Weights of a small mixture-of-experts language model, trained from scratch on English Wikipedia.
Experts: 64 experts in each of 12 layers, 112 GeGLU neurons an expert, 4 picks a token.
Below are experts of layer 5 (counted from 0) of a mixture-of-experts language model. Rows are named gate (a neuron's input weights, with its number), up (a neuron's input weights, with its number), down (a neuron's output weights, with its number) and show model dimensions 384-447. Each number is 50 + 15 x the weight over its row's rms, rounded and kept within 0 to 99.
Before each expert's rows: a language model's description of what the expert responds to; "comes before" lists some tokens at least twice as common just after its tokens as in all text. This comes from a sample of Wikipedia text that the model never trained on. Tokens count by the router's weight.

# expert 24
Description: Accented letters, institutions
comes before: ",", " |", "\n", "–", " (", ".\n\n"
gate0:52 48 53 56 57 46 52 62 40 66 64 06 63 68 46 17 46 42 50 51 34 61 35 51 23 42 44 34 49 55 54 44 47 62 32 22 64 59 46 44 51 53 65 43 42 59 68 61 60 59 60 37 46 36 36 51 36 49 63 19 61 40 47 38
up0:50 32 49 52 35 73 42 45 60 38 62 69 44 46 58 51 33 56 71 33 75 58 57 42 78 59 60 39 31 29 48 82 59 40 37 79 30 37 76 63 37 54 39 48 66 35 55 46 79 47 38 55 48 78 44 42 35 63 19 64 62 40 32 38
down0:75 62 51 69 70 74 64 56 43 44 54 59 46 48 52 22 56 37 44 57 43 43 22 68 34 54 72 37 42 52 39 33 28 77 58 56 43 58 70 52 64 61 47 31 36 57 59 59 41 72 39 46 29 70 65 50 25 56 29 39 53 38 61 57
gate1:72 47 57 54 58 25 73 45 39 40 62 59 55 30 40 57 52 41 53 44 46 49 25 65 71 37 46 74 55 47 49 34 32 80 60 49 56 31 40 54 48 75 51 64 74 75 54 46 31 69 56 27 50 27 61 25 58 59 63 52 29 66 32 47
up1:35 49 49 46 13 86 42 34 77 80 44 55 57 84 44 33 25 13 81 45 34 66 81 48 34 69 67 59 62 60 35 42 35 38 79 41 51 25 49 38 53 57 50 44 09 35 46 63 35 68 68 55 41 34 47 39 56 47 68 60 50 26 54 64
down1:53 58 63 23 44 51 74 69 70 51 26 50 51 57 80 48 62 84 27 46 83 50 27 61 43 52 33 50 37 40 42 55 37 67 62 69 36 49 50 63 73 41 63 54 37 80 33 18 40 42 51 32 33 38 60 52 40 50 41 39 61 51 45 23
gate2:40 56 51 37 45 44 50 70 44 19 38 41 43 53 08 55 42 42 62 59 61 66 84 69 38 41 61 43 51 45 41 58 47 43 52 75 74 52 34 46 66 58 46 55 60 65 65 45 22 42 56 62 24 39 60 41 33 34 46 31 65 71 48 45
up2:43 69 62 39 55 62 62 37 60 60 55 33 68 61 32 74 43 34 70 44 30 71 35 78 40 60 53 46 36 30 41 82 30 59 82 70 68 60 58 46 69 42 44 52 31 48 64 21 52 51 31 66 38 52 35 66 27 38 31 34 74 70 66 51
down2:45 41 63 45 46 31 41 66 28 60 46 17 20 34 16 61 68 65 75 42 37 59 68 70 54 44 65 44 50 47 39 31 59 57 42 46 59 46 56 29 40 17 80 62 66 74 75 57 64 34 52 61 54 54 53 43 58 67 69 56 72 47 48 29
gate3:59 60 55 80 41 09 23 47 79 45 40 42 78 13 47 43 35 67 75 72 45 24 22 56 35 38 72 52 68 49 57 52 29 45 76 36 74 41 32 62 39 65 68 51 59 51 68 55 49 70 65 78 57 45 58 65 63 69 64 27 35 63 53 69
up3:49 32 58 35 70 88 25 51 33 40 52 51 19 48 48 35 53 58 60 37 47 48 42 44 46 65 65 40 47 36 58 27 49 49 18 62 36 48 44 47 36 50 40 52 44 45 50 30 35 45 39 36 56 67 67 49 62 46 48 55 49 55 60 52
down3:76 48 41 58 60 58 62 67 51 51 50 47 52 44 49 85 61 75 56 45 59 64 58 38 25 38 17 61 61 56 48 59 43 58 28 54 26 19 54 94 75 38 45 38 23 48 60 36 44 26 45 30 21 29 53 65 53 56 58 43 49 56 49 66
gate4:65 43 30 65 79 40 48 61 41 55 73 51 39 43 30 51 60 43 47 39 17 46 41 78 30 78 44 40 63 48 73 76 16 69 30 24 69 28 47 31 50 24 57 61 59 64 60 37 56 60 52 59 68 22 41 54 24 79 53 30 25 58 66 40
up4:62 44 79 52 51 44 41 50 55 80 40 50 32 61 58 94 61 24 27 63 60 51 53 38 45 81 51 55 85 46 37 33 23 31 50 68 54 57 45 49 42 47 40 63 35 34 60 56 44 50 56 38 56 65 46 57 85 53 58 42 48 33 58 69
down4:50 68 09 52 61 58 67 66 37 16 31 56 46 74 91 76 29 55 16 69 35 32 36 66 72 55 17 36 53 70 66 50 39 50 50 59 55 76 53 57 38 78 48 35 68 46 57 41 40 50 68 48 59 54 34 40 72 43 50 30 57 23 48 35
gate5:65 65 55 48 40 32 60 34 70 83 07 30 51 88 35 22 38 43 45 46 29 54 52 50 61 32 60 35 67 51 58 47 43 94 45 43 45 52 56 80 37 52 56 22 54 54 59 61 32 40 59 22 61 30 62 47 61 78 78 28 34 56 25 31
up5:51 22 23 59 60 70 34 70 45 20 79 75 50 28 68 42 52 50 57 63 35 67 50 55 39 69 56 55 27 60 22 54 50 15 41 78 57 39 29 31 73 40 38 80 64 56 62 19 60 48 51 75 45 52 50 30 34 41 64 67 32 24 67 70
down5:16 22 39 59 62 58 44 45 41 25 56 56 52 17 25 43 57 65 53 61 42 53 26 44 56 43 67 55 53 64 47 48 33 79 88 71 46 26 39 46 31 47 52 38 49 46 52 04 57 56 43 56 42 48 41 65 47 19 68 43 42 72 54 58
gate6:27 64 33 67 41 30 61 43 49 49 55 47 56 70 68 55 32 36 63 70 26 35 37 78 52 54 74 59 53 51 56 46 31 72 78 69 37 37 30 21 60 58 51 51 48 72 44 46 58 36 47 35 47 58 83 33 29 47 53 49 41 38 56 64
up6:59 61 51 33 56 64 47 66 63 48 69 60 42 60 60 55 62 32 32 52 48 74 50 48 23 46 12 39 42 26 61 67 42 61 29 43 80 48 68 55 39 43 73 41 44 36 41 28 52 46 35 65 69 49 23 52 18 62 32 55 59 59 46 45
down6:61 61 33 45 53 31 46 38 53 57 26 70 61 50 37 55 39 43 31 77 56 48 24 30 55 24 83 46 38 80 40 63 24 51 45 70 52 39 49 15 42 58 48 63 56 40 75 52 59 30 24 53 55 50 43 41 69 34 42 49 36 30 24 52